config.toml
n_layer = 11
shared_expert_gate = true
init_std_router = 0.0359
rope_base = 68100.0
qk_norm = true
init_std_qkv = 0.0307
init_std_up = 0.0307
beta1 = 0.95
warmup_steps = 50
schedule = "wsd"
decay_fraction = 0.75
final_lr_fraction = 0.0
doc_mask = false
Below are experts of layer 6 (counted from 0) of a mixture-of-experts language model. Rows are named router (the router's row for the expert), up (a neuron's input weights, with its number), down (a neuron's output weights, with its number) and show model dimensions 0-95. Each number is 500 + 25 x the weight over its row's rms, rounded and kept within 0 to 999. Numbers have three digits each.
After each expert's rows: a language model's description of what the expert responds to; "raises" lists some tokens whose logits its average output raises strongly, later layers aside. This comes from a sample of Wikipedia text that the model never trained on.

# expert 23
router:499527478499482521481516537467482512587457511527543470516501493478526503520513490476520510545504465517480497489480495465496480491506498500517513543511537532475490485551493490500518514501490522522500524476516518529485475518547510533526481453493521490480523495509507485485474504487496505516
up0:482533486471497469513477537488511482485486526513458467537463486473447508501514474527520512480463507538516464487477495506528513570503503511488508509472512473482465472557494514505513496465490509479508488489477547582525535497537489460538510548482486457500456468502490511500474494489465496492
down0:496526502478464537518491549566479524514453535509510501533497491504462517513535544525491528464478463506506506495524452491543487505502543460505520503516530495521472462522464501502510483479493482490496536482485521505532449482534497488506495521467519490479476470490548505479523529480479506484
up1:489529505511478517508527518495451505520511499526492500465475505473503515442536506477516482515522462497504503532500560524448512491502545518509515552473472518489463438508494493495476490483528483553458535499522526505489530522451526535532524487472479508491517510486492471485452519485476491539
down1:515502468515503448450515465493464514530508460549500497492490495508500516469477516532441511495519482469521537474487480518512468488507465496465428473551524453519521542504445489484502538491519500497495553499534550526507537516498484522499536487458502493447489468471557508456487458494482505522
up2:491489474473482493479521496494494478490477484498450482510495485536476527510527526448468513502541498471512495483448476517504515479479508486494497473547489525516470520514516541519530499516504482530528471517559477528520520510514484482536457467515503488492520481475476481512498485495529482498
down2:512467479513508530439449515503546514496517488479496548464539494540492539538508488493492533477520510483476490495489534506487481469505480482514489513505483506504486519519498521528479485496482489477501463501548508486552534510473532474497481536525523514501516459462472455518560506479484505462
up3:465522523463479524473480556511492539506473520500515501464471521500494527491429501514527471518489532492525527546536479509486483527531518531482503528490500528503499482518506516509485486512503518493492552505516480500503519506496475503488538484488505483486479474499490491459516515497498466495
down3:476457491514503521491488510512495505502528499480518482483513485505498515475482506480519482521513468491503503548494488504473425515490486476515530507513504522498499504492467543523471541464508466440462504462467494458508518507508467531483460473477515450483509459522499527515498522495460464511
up4:497488496498506494546513551479453525526479473501474524487508532508517473521496484494486504450466480497479489470495508495475493442517496500541513518494464474449507510574558454491473506535475477501520466506482503526506547507584505504483571503476520495489527511507554475533516497453498517508
down4:513482465524510529486543469486513487460532480460445527487496515485474471449491527490458530501495488506493462513497540516504497466521546481528496494572487520521512511462473503508476493503551474503542510495481504481496465530496467507480500534483506512484485480472523495567492532482454499554
up5:496466524455493480460477459478550523494506523504501498510503423508508469505456539489490443452472487503478478527509471496498473495495558487509497521514484510460476467516483514497491524504492554537504487460504510475510478466545508464508518496508512481528493476512554463499498498515492461446
down5:521473462462526501544507471495528509451500551541503493563546464468501469499473475471499475439511471482509481443520494476461491484521509452502531487473488465528442473493507485538500504480474516519482471491511522498509528482474515482519497502509468467530553514497508529480507489494514511518
up6:448501498505504512459489514506522490496518515514453519485503491500503490472507472477468504522473495503448519540530464480526512489523525511501489462501503467486501464502486485502523495529491524481482495482534483525480508470543542481475486536505505454503462490521474500448496550501489500476
down6:502538528498528507504539484424469509475519497528500529518507497521502493484480522540516446514510500515446491461503513525498502528538536520513538496534494502503505508522477507480501475488459533515538487487508513486482479504526529507490558530502512498480493521483528522508506527484491535465
Mid-word stems. Word-start and mid-word stem pieces of longer Latinate words before suffixes like -ing, -ated, -ation, such as sp, st, gener, debilit, tragedy.
raises: "ies of", "ie", "ied", "ies", "ies.", "ew"

# expert 11
router:554494492516500484509473567496500492510482529513508509502503503533527488541455467503537518476495486521496505475531506509523468503480435461528469542468539481453490485477514493537544493487465490518507485543513488468486477541479552527495511494522512497506495476529464496516507460497493475541
up7:483510489500482505525525486523523470485516537509489470526508432485500503513480488500529484516521506446499467510498491516499524508493511525488472537497498497496553518501540517495507462499526544532497496552477497460524514523485555483527473534513496483497469476526523475511552488487478524554
down7:523515466489528516496507462516505515490512507517481484509498472531461461496496470472518493503518536490534487512481500428511525467500491445486521528502495448511481538486511542510514487495485509531497529513518490440512475499516491459511514523492507558458498482504518530503500524481467514496
up8:484532515509498478462510540501453495478447479491494481462472506506529495533522460494500545487508471509507530483536487516529514511466498485472467513524498492495483510504509510498530515472514504515512455522527494490495513475527507490485484498515460506517485504443455503521486450492496482489
down8:519494509492498508433480501466477562526493485512538468457505481488473527539482522499509547478538503479475493453491476518471514515529502522473511523484520494510489509509523467494482513470457498505553483553442501553546504492510480507507479504484479513525525453513480494535494516477489474534
up9:484470468484507518514510498545535498507432534489484487524454495535503492516500500495547489509476551539492524494493508519499477495482479514489500515511528498494513499508467448517505493502447525531494482537500497489553489560534497484485456508447479526514457482543459528519498520508499529486
down9:501476476510490463495473513504466504525498530502499523488518506480520523488512552532475512427491492575483524489527465538496489521510463535506487513574500528480549485496484516518506502505498465507511514517548470430538525459483478462488489530521516505519530491483485493496499496504503522553
up10:504471526494478510529516527493492515535521495476479487504467514477517484492494484546524470508452435510460478473495507498546499539523432513535529532521471477495495472487495491491504526485490511515494499532440537474500531496515441534520525462490505475488458477493529468526537472482519513480
down10:551505519494448477482556495510465501473495493497497488498515497504558446467517532479486511496492512482504499440479486484494479523505501499535508487471521525522499517477503503486467505558526511539481503471447482528526552463466453503490465520466525528506490513456495479458525565497504499477
up11:551505474553500500529460493513480500501467595540536517498520519516506496527507493477493486487495451495488488475545480519538483452495534518520492557485533516479497455483485496505503497490494535524494506518502540465491536525478530500526514486456485489482470525471501508466493501493482447499
down11:554503528538497478492520495534494514473494481498473499432503498485466539515533506465514550571534526504485525544504471490501481506497531496568522489525527515532482462509531498496501505494471502516506478497497548434448510445527467530517493495465501512535525515506471451501480516482516518472
up12:517541455553509465469504486497505495527523538461518489519507477472522498458424476467513498495522510499482502479525524518488496500489519437504481497519516579486479474503535455513571555497505486516558477482564497483462501526491509481513511489534478482495516465504489565521489502493476470496
down12:494504544513483516507471504518490512530501490493469517495504512538510521488541518494509506478489521500514494444454501469508479551471486516471522477485488508487485479559518518470496470545494462458529507542478525462520478457567499556510478551503489500546490483545527498494481513518478535469
up13:559501464477564475507533542496515493509537531470472502527517526531486484506494484504504502529489468508467496522496499476502494461502491532455503529463498547477534543516510497454548499461454508497511467523496514485501517515536514441519503481474500459489493564517453565484494478473527474522
down13:482487496446464540550525500487552468521500495531537500536508536518507512503480530529548509521543546466499514498481517517528456498479517483475510503509573463510499497501481506488491517486507478457518484477510504508538475534508496476487514512544526497489454510517481466466521479499543520477
Word-initial fragments, headings. First pieces of split words like h, dis, res, rec, ab, and the == and === heading markers around wiki section titles.
raises: "iding", "ol", "an", "i", "ec", "urg"

# expert 47
router:485523517525491487464504518497481484517498500478504472527491520480502478562475497492483521493541522467498493532486497477479462531501454503506522486533499466506476539505485473484531496502491505469502532499475485459493521461500520530512506515487460510515511508525497478545536484487515517516
up7:501508483512506516500492501533517508457530484533504479514529477509518484476485518488547461511496449515515471528514484491520461481493472496508526473492499530507504553470470500493509487490542512484482554535500477497469514485500548476513540477518525487502483498490512494501567523507472486506
down7:539516518454496486496477517484481527528497516560522499460518502464525457526490463492463548493487497531511517491520524537529489500494528472467545480524523504488536470495469526482489508519495489492494481513486477536435485528536501496456546543489494524498479513471492485515465503479504528536
up8:484474492479480495502486497500530492522530533514504483496497459486518507485531478476511519532515517507533528502470506463513488507512490514468521500486472459484475504529496536483496517508527493544486518478473512536456501470499521498477468524524498530521508528534491519482516479511480516485
down8:440518541543480527517525482511518511503510524493509454503510503525499490496450499474497533528515497492518481500455457482509525501508480522485466516493492482535492505463479483516545484496478499538494518484499525483493485507461455542530472540495494508476501521459479502482498481529510487520
up9:502512501466523473539538482450485522517533467523501481526517550512513528489526450547483486518498544491518521559503522525507447512528518473473480478534472482497513502497515472556484460513494513470467477523489485491447472513517506543520499519476524492531520524517527500496495461539465518485
down9:485480462526497485515540520523502512497494506488514522494520521493508458500516482469460509485478531477519519483449531498506506513536482451444478496456473497491471482502514528507442513523500496498490506524444488531453492500479551506531522485497476470460452516477489506522538505489493481493
up10:492575445505518493484477470490477506494478525461499512465469526509448502470482489519509456484479488490506487535565486492504456492524469523469520495510507476493510534538495489521523519524501453554523534476525482468497455539559489514506499478453499483506520532512470503489480503488523489510
down10:512508472465514531511508484530505504487484502509506562463521493487520520458488498481536540501492475522466451482529468513468503467557488491532531508500485506480557515517502499476504484473510487547479497448545507485493556496537478518493540468494530488531512532485511474494465551470488473497
up11:484508517490484507478513500510476512499473486498437516504505516523512504503500526500553507518506522463488435507490513469536507503475467524510463526494530513490574502496473494512469493553487496522561491470509494480511513451503490514490530488520473496520481484541468524565522496489518521490
down11:565486494544511510519518496509473520490467495517472463463468580557525558532487489462514525484533528436526476481535537448541482515485479524514478471462517500519504514504487490467504499491489503526448503488507456544459504556508512497497503471507522495506539484521495506497493492493512503475
up12:470514495480504511512528456491519486455504567499574507521469501513490498494479550522453512473487521506502506514503518513475496486527519487554492470522471499491517531505505507529471505515528510506498520483484485495484467476515480514489498518488470481505520516530510499541515501499490494476
down12:514522500520500487505526515485519483467505480468547544518497516469531524565481450483509500505483530514504474513530478475469508502486497496452450511473461546451529523514531513455509492470529527477509503545526490474472517505484514500491460526560510517509490522502479488492486468496465502475
up13:557494495512503479482492482503519498522534505512514504494495485546475512485512517534486517504485489516515509486495539499500501522505488492500438473494473495478455537490474513472519544464496504507507483526534497490479504511515489465545468477496518508472457516485486513473515443495486514489
down13:486500596516506481514487509489511552520506538531480490525495481486514513475538512476489520508524495503494462556518511490489532477490481501489466527486481489531501519494512473518506509489564479501469520514478486561491515512534481490502531554509494498454487513508495527511504487502502496502
Leading year digits. The first digit of years and other numbers, as in 1 of 1980 or 2 of 2012, plus In, (age, and commas before years.
raises: "980", "993", "992", "985", "994", "995"

# expert 26
router:510518473482541519543477508484521509484539550490521488497484487508497470481494504445529461550497549556437503504526493497515473470472465452472512519508537540482479491520456471494531445520481507528516517530525486515492485512498531488505496490524509517473499471507463485541530530470481473508
up0:564577459546516480524502512468475496475479526474489558493491509479498444497485486510541503496509483491505430478466503497507492491506491550503504516474526523534528490492472457507492528515492513517467535457497518503458505490507530492486503477482541499450495492471475477467483493496532485488
down0:473475517553504414487473507539475528496485453501432525518516489507501508486545473491501486470483534519482500517516493526503514521508531515536489520518516526512513541494515504524481529470488470504524502486463510489511561498576528501485474489508513515499515488514491480526487493515554495492
up1:515513498513490478455465510537459516486463472535494545514520520510499468494507492502501468523513507487481513510535488477493499504480483489479507496486486520493471481522528501465471484523496483498506533519473492507473468516517476555472505512487523542506448501489472494492511530520487465501
down1:507504538515451493505499509453489560544544514544485496527467488528517486512496480522503500495476540488476493495533491493537505535513460474530488557451506504525514517514513499503486503519503454537484500481475481481509504483485501531530475509525496503538499505511518509478510544494528520516
up2:507476481487494498536516518513541477480474485475511478524474530462514481489535511548487473514498537539511475512515499507460489497524479480509532505536494513547504477569479501504517468500476509499464471533511488470504507476515444500459510440483529530585468503535509473481494508500476501483
down2:523522488492478517481502460456459514487511491523543508529540478467479493480490518547521514535495491554506503508478508495460499514465496501543507467508464498521492519504484506480484474521480496453442486483531508483493526461552502476506482492519518449550558501478484496483508480505493521498
up3:506527507489517497487559520504534459501451465494500508523487502506482523493532493510476444509547515508478491516491559486529511500512503483526524511462503506524467536511497480514540508460464569496425579516555537521506498538502519498520522489487499500540470503487523461506511537499526515515
down3:539502512515514551496492456464433528554531537488477481514536478525488485489515535500495493452531491505561537521496501512489460473511494504499507530461524502463500510495539496520471466479475526498502545479523488453495486518474517504503515506522562468526482508505507469520506498479486454542
up4:485499513527475482501473486472450467491524496524474491499531511504469503484486535474483507518529452484507492524498503452477492499446494504491491489565480494488481486526473496474500464528503524476460509499479510502457467467529469499518472513489487531509480518535447504484580507522505472489
down4:499534460502494485469553506465458457483522543492520509481499475435495493477482489502492494517517526514504483512480542505473461478494529490511472493464493479534464500489461484541480548386457517520515518514511488533465465486543474482513508469534498489496499522505518466495478428500494546546
up5:523567473522501539456470519477531513515521534491484490531543518526528452510504493506528502521520506506494497529506494508554467477529535527514482529495495489478518527505503505490503500488517531505537504468509527469477528521536528505551455474509472506509495512535493508482465535474483518516
down5:511515455497490512491491494501487559462539479503518469489499468519508506483455501472508440505484516510505470527514522509504474482528470520458504462539501500446481483521454514524495489505493557507520492538525522483474516512534497493486493526478472524498491488474533515493547486465494470509
up6:442489503500520444499512511514503475477516475469490473513515495483479481521498487479475492550502510493520492474502479495483510459520510503476531533510491526503479480523511505494540472512465493503527476503504522475525437501498491483519560505477486492530484537504470482502549489495485450517
down6:487474486499535514492503505498521518475479427541479473489523489533509536476533537494506513485509511526468508490477529485523536496512545497520513484463493518498492578536521506502505496495494496529502502494492491516492495515492478485522519476497513515495485517475533513497508499472464524508
Word-initial prefixes and brackets. First pieces of words such as un, re, In, En, and opening parentheses after a name or quote, often in foreign titles.
raises: "r", "c", "in", "im", "ig", "inc"

# expert 6
router:533518501464460508475474496497494475514502463471495506537464513518515457478548471509492531489515505467436512507516522496505511489493489482499499533488526541517452489507476524517469520512526497514496503466475498474444488507500512444493483486493519515468469575518486493552510471485480525506
up0:507460518513503514474493518513474512512492516481476490501536486510511485488499572463486476459496501494506470502536445521465464548477500473497535495452451511497451482478429496518532516524500464461475504484502477479509498531543542503477491516549459524505497502478504559538517480546518475471
down0:544534499467511475506543491465498468534507505506510504508510497492476503510485516476460479526518483516520515509501515495498485516478523484490508540459498467470550487481484516521485502462531456476507532542482491486502461504455499507488511554536496473511445492508475502516518497491519547497
up1:510555451505513483463484458517453564515504501470515463489524514512509529501471492507471498502505540489506512528467535522453484526517484502524467531499489480536480496517519522545541481506466492497524526481480519501511497493468551495532492497495459502529487499503509479542518529487493565452
down1:474514482502494522461536489526481524457469527484499485495567501502524533511511536497496503465482545531515515504501504507486469537507480514497481506477522484531507510489495518461505495510479492481494524511515494512508523478491539485563517507525476476476485452536494530526493497534496519493
up2:504510462500473491490510507494523484533521490482501477491490509496499465522525510487489509515476541513495492494503476500480514505491480476530477549501502522517507519489495533471487508522454479494460503488528490487486505512478482527445528487482561500491463506521508487462526506514495490496
down2:478521532449492547493467478475500472486490469463495519525523512499516548479497487465526538528498500502493509508493525532507532470528482489479464494540554522525475468501496495468491520498516552519478498449457477458497570468497480491469536521478518465474560513543507516526463531482462465509
up3:486482490499511500455497498513493466562492495518505488486478490510500493483521507480481508529505497535505535492516490447508520493547554482506518511490513475495450557465502481455487412542499523454484533491491478477507508486482488532558508507529465501526474486512489492495530538451501485535
down3:507463496525474507462543508540552483468457498522501518487492490504488486507498518507452468544510492482479497510488493509492493544487488520513480540505521511507527513476492542529531513515498524536493540511530492496484535482498505483503503495526567490498507493518519512477471498520462502502
up4:494502508473514497506526534522485523536540492548450502510458472487510535500540457523531440494474521505480499486537526456513537474489516470466542507528485504504513463548516484512525465475535496505508501481477507524458517521520532498501525513499488528477499536505501538538510473521543500523
down4:516497482521536470494501471508452442525521491476548546498520503450491446568526521474505539513500487475506517498511450514496503519505524493488534500528511482501476480466487489476523502493471469485535473459475528503486471545509458502516527508484504502519513475478516501510506532467498519504
up5:480540508534507475469489502467451497468495528478493502500516530505506520494493479497492480492549566528473511538522497511500497516506478531473508521521496455520457480537495496489469467511532501442510525437561490478488469540509469464478532491460490506493494486550474503468446557506518501504
down5:493509498474497531488564505538555478545493500514434492465489552496490473426503512487526508482515507497501473474495496492513515494504504521505471518501556460531515458486463499513507496494500480540472529485551501519511502516457496530580502497526507491524514501505501513516501540486475508527
up6:500564500471500554486476509498449542501506492528523551544475509532518491480494428488483499517474492517492534483497497507493509461486503470471525510474521533475514493549501526498498507511509519548486484457518531522539518498481511485530465473459503488489456473480494481507498522475455509545
down6:466543501483534476500488505513460480504546519483527556491584482501541457496505479510536517500562511532497507468507552492513502535522510526496495497469490483505502503502519530548493520517521482541533489522459517488515457556475496487523511515507501528528516497463485492496489524528503475532
Numbers in tables. Standalone numerals and number words in sports tables, results lists and scores, such as 42, 19–41, goal minutes, seven.
raises: " times", "-year", "%", " per", ".", " years"

# expert 37
router:507501501494503495497544491492557516541515468454513514480488485495524491464517490484535497482508500513466527464534494501489467509480447508482528497518471539480492506492466514475504496497471490488495476507487506514484546513476516465499466501485519522491482477547486491483499468456522480465
up0:476490471523485515507515448495498483520504487521442500520453531493497523538471513471532499471488455508520484517513474535499508512490526460508494513457551482513524516490495467503521514494502526486514476496500507525487502472476496533502458527446493482460461526496475479501497525531521483504
down0:485463498497493516470495466530473493528536507517505499494486494519458494533495489487504493543513477460493494475467496568486498470493558471496502460459501540527465486515483482510512521488507484516493504474476506497519491538512470483487498487492527529501466481494493529471515506537520527470
up1:531513474498522496526487471524516522498485474520497524509464499486491521489466523487539497497485499492473527491561498468465432482506498501513521503501441523457504465491485470512458482518536519504498485528547535492506527515476472477458482505497504490497467471542504541502497489487498515497
down1:528505475462538492522553514521501460465514464490478527502483497474512451505476519485507494558542506516505524546489535500450483473523522511484542437471517508504473476476517518551490517493490454504512455518484434510507503506514473508466516531530540514465507556493506533478503496507480493513
up2:467523478471507484504491486506541513498466484515485494482473462492491457495511466476512466480458531473458500475496502481508487475491488461462467517528494466488488502555450472480472458510466540489511499498485463477493488518497493522508503499476515508561529491538443497537530484482464491514
down2:513503500497459461457535480484494505507504478481508502506523475512520491530510524503495463494520493528489477529521488502451517494495512557464531509501499506507484506487472486501514468433530502497471493520500494507436469492518494485564463455509519515522493520526529495505491525491521562488
up3:467513481518525536476517471514469503511513476477490475508522493513541500533526479447503453493463528516499556497488544510442481487505521473503483561504555510492496491528540494487502488518499533509527523521529537467471494499527530545490529512483542481483491482512478494502524524486526460477
down3:506497487524460561537506496492482504503535496486509505485472534521485513483515477482496498483546464467536484516537481498556488459501522516490485495526507482528492519506515449475469507457494533500514496526511521540487501527520504536476527488529459505520510543487526485506498487500508539538
up4:476481488515535457504496506483501502499516481471506494510498508539505523489522504484524486459490502439514509461492473491450488535494479450493479487500512495506511524525486481525545486472470468493458471466435508546498502500492491520510508480507543470526482480532515492503482510495488535499
down4:481550523512540518532480508505510480491496497459514529515530550498513463466520488554509487475453516511503487456508532528545505547525501488514508509485515544498507498513488468470480496462497535494553522489508477534477493489534508488481531481453532478501484523510517462528505492478485486520
up5:484530492497484496536505481435503501482477538522499469495484501464514501527477515507484531496529528467539487485507523523509536509536489493473485470504451519483473507507478485482512530476548468498466518517492485528449511496541483517488467468433499491460511484491508544474479533508503464458
down5:499497451508508525500507516478538491495563504588474474461482500492484498489477475486481517480505527483527499487523482477544515494489465555488502469510491501506527489530483480476486500504529487575530495511492502485467460513450494510498483530536524501511537482515504488498480497455466522472
up6:546440509498539451465466453532507506477483520496472493509467528535508480497522504495503505519484496527519521521490537462527471522485502517460503495468515472508531484535521519489502574513514494533494506456497491522507486524452500493525503488491483518518496567502497511513513535456478539490
down6:511506554524502517458498488542513489526505479495524478498515508553471492521525488518472499520455509494511514519480480527517527489511547485492497520487456532529494482499521486502506512472515510550519458474464527557500481476461549463464487531485513488480504502494490495513516502506517539525
Line breaks in lists. Line breaks after list items, table rows, citations and taxonomy lines, plus opening parentheses and slashes before abbreviations or values.
raises: "- C", "- D", "- P", "-", "- T", "- S"

# expert 41
router:551519494518507489539487467506490541508482480484539445503514514508537466508523473487498498507514477492483494529517481488504502494489484495479496478446505517479476484548463489473529461520516473530510488510461470506479525493489495510469543508496491490507511529549481492535542484464515488484
up0:539535500526479536538477482528532505501543512507488498512506487518513519468491522518466494488476467497475476519450494507470503495480514463496514491461458486480445510486460513466500521516528463480485515507511485502480465519492464479469489519511498457476505458510466472505504496486493464471
down0:462498504523460461502514469464516515468505486501508535539544443545508503573500510495493483513475470505508491503490490548457504481500488506525482490481468509520471496486492512459511522488483495480553500491454451514525512486500495515486491490525529498520480494538504542507518508514502469482
up1:516543495463483499472495484520475469498455451474514496481496485485506528483494509486512524458494517505483483476470478487532479492491487479490539511509485499514507504528448529527477501489509487511454469493438491516492491478481508494486483490456546526529527534510527484469544547432505489459
down1:456467501537529486478467480439477530527522495505493529476500493497486473498520495507487474504421517582526514493504518502476503502481529496489465502510498516519490507510520529503506515485513528502502480512495499485566498511521479442481503522488542519515472465529510488499474520498512489470
up2:478485488482523462504482521528523492483488502519514538472534534511511514499490477523480527496451489498491500491469536451522470498501507563487507556544497494535484512525497473495532467488470484507548510531464514444480532524473503479526468496481522487486479519488503484533529531536452535500
down2:484491509465481517491473506528508488487562513486501455503508444498549543470461485544512529470456510503492495468474471465498521511516483552486513536551500486455504460492503537483517521474473510482507474535525486505514485500502504523508504493504517506522508533541514514518514507501504507443
up3:462490548527471492488516511492506501524538503515495473487482498516488471478530519509537547525488472536463437482505498464504437495571469487477502533515508497494542476497483421514489489503528515521482484522473514498535488491518470482515488491535499506502484492459476515514464501496496478480
down3:519506496475461530513529498470514496554490478520501463512505489486485482545489498548489502558471511568525498488506538502489496481483479470483504491537531499493514503489502433533528483503528460516506477527521533519514485507495493460489476559504491521487527489523501460524517531498479501527
up4:549462522518474478506512476468484527514501486469433473512492508502463520447503486460504471468494493508481460474509504504522466468472480494484518479496503472526520533495501482520454478509494493514517513459478530474473530501520521501509524470519500468475543487476508515459481527479517559484
down4:494452507523490494503528498498567474504504470479454511478490503505494531510508557469547514475545455492490472524516434495536458529503446500520527515499502502436494513471517483483455490467491487522535496463509528463497509475513530515484519474498461462538524526498490486477521503548496471473
up5:517541594509514525474494524484474494494488471537563528524499483486495505485514509501503491528486511542452548464505516512533485460506462521494534538504525518504504553533489534524519488550466502525529480544462508480494520552497493452493463510477468483537478529487496494532494513471502497524
down5:524513570456551513512465500477481509506509499495486497491495481481529494531502475499493521561505494440500465522511478480538550465498507483455485501495518515525476530507503533490511472516525487525518491491448527522464475534528503505501511507518523512482465516497503487464537460510487515586
up6:446521474497484465526478495483479578489486474494489524496525502478515467495524502500505475491511488502497475501518494562498488432496523501539566491482430473478452484511541534483515432526502543535502483472509501536524519487527491502490509493509491514510494502493499475507509504545470514461
down6:517496458510546498498523496498488493500512502498499499511494522485478501500573528534506504469486528543493508533509478470521475502481482479497507444501483461497489496489518506477502508542497542484486454512517522452531473530494525468480497533520529481500506501455529524432514519526505484489
Word-initial letters and pronouns. First pieces of words split after a letter (t-ongue, s-amples) and pronouns or quote openings such as we, You, I, ".
raises: "il", "ay", "ran", "w"

# expert 30
router:488481504484539455519509471548483521575502495527476467474514516484508453496542494466498506485481492489511484492474555525457484460488531521496566470487495469515487485497476489465516532545461534515482477448409500466483553463519505505525500451457508517534478522538494464479494494444503515516
up0:510516447503507507500480536554505502512493504452493509484513505494470512566473491480542443447472481511536525545531482529487453521527526548507545495518513504494499491535487492532504533501488523524507502494526531533481494489484528528517500498490478479480517513513512520488523507498519508512
down0:488510487530508502522504477537481529524492476527481488444498496498518490515519498524478458507498494477517498517485536539502552479482566478509514497513478453459465468491481495518510528504527477494512521501475444484496483485475498493497507557519543512504511496521501499472496486510510497510
up1:499527469478505535453508510522538464492480547513478510506482506496493509485532443504506471509496485504539499506505508478492515541552535522525513551467515519500454535483527439530526555518459513489472459480515497555510516517525511491514514463495506481475475519497491511468503517498510511524
down1:499479531476515527457476464458535542457522471524552534520444520510468549515503501470514515489474489484511553539511499517537521537506498521485506512495509540505533462517491498479479503508522514511509486522495505577484486494534522476503528509472508511511502519480552495503549450515510556479
up2:537501529455483521464518505512491505532482489530495503478479473484530468450500489525532509457511517464453507503488464515492476470484496517514546527474495456541449515486444480475528521470483475529485502468497509510478497499485489504471520481487513482474477525488520453549469489501484473496
down2:505499529473476525503501463475512507482505463513502487529488559496515487490438509524457501467471501476525494488521541517496486498511522459487494513461476475492542513527483487543545491474562535497520509516497468452500441535499504475456454505517538467465498512493558504538490460526500517526
up3:518463476474486488509479462530524527534460473464482486482465465455526520528493490515530489507548499480521510503474487544490481497501522493502476480485502536503562470495489484518476445520462506522510531522500476458511545526501513486487514479491547487526491444524491524451518498460481539497
down3:483508447456520516517481492495494500544481493509473493525546469497506493533539495461511464509477480481486520539523457536500527494511544476482494522500485476483447513506495552513491452551472492526488506464449504522496523525515502480498514448491495519534489485546522499494505524526463506490
up4:501502485488467493496564466493490460481508489528512477510492500502538473519498498460495465511510484474548468483510507496520491504526526466512479480464474496440511512490492473495492502549499501494511506486470531454504509461492513502511514498493477549458545494513532514527512514486465454509
down4:504473458521527460467515555504486482476521515502482503506510491521472528503495497465522510507542481469488508496474491516497511490481526481521503482532536492478523469513498499476544485478506460496502467512510526511519529558511453519522433463503532459474509485503521548481519559515515533511
up5:459528518448506548539513436501515505515497528476505464493517459483483533456426538507482474499480507492502497492526501529500521519488553471551521482471485473463512483483472494517524495518453507518457474519505499490504492482476550489509465505492476504520520468517540487466510508532462491486
down5:494485526489493522490495519486530477520450501524493526523482506514503530501492491454492499547498518488524500507458511474447530529523511497512501463499445514500488510475524471513504543510513483504518511524494467463510527552535501507518511519519497511500519503509465541565508485500492493498
up6:488537470530484491552482462491513469495486509489497499500531500509526510485471521476460529516519519513485527503536484490504487479521550482492462478513493505493523522529467507465481489526491529519493517499505467518521512489523497431529469531492488486452487470475534521516478495490510447496
down6:523495532509520478522553512488517486507515476493559525499472556490528502499508530535503470519508505518490518452480507475526474503548541521488477484519541466527490510451519470477452479530506501456456528515492499531510520505519473498499491517508547501482512470485466536520466555517519498493
Paragraph breaks after headings. Double line breaks after article titles, section headings and table rows, plus capital-letter pieces and digits in codes and math.
raises: "The", "B", "On", "P", "In", "===S"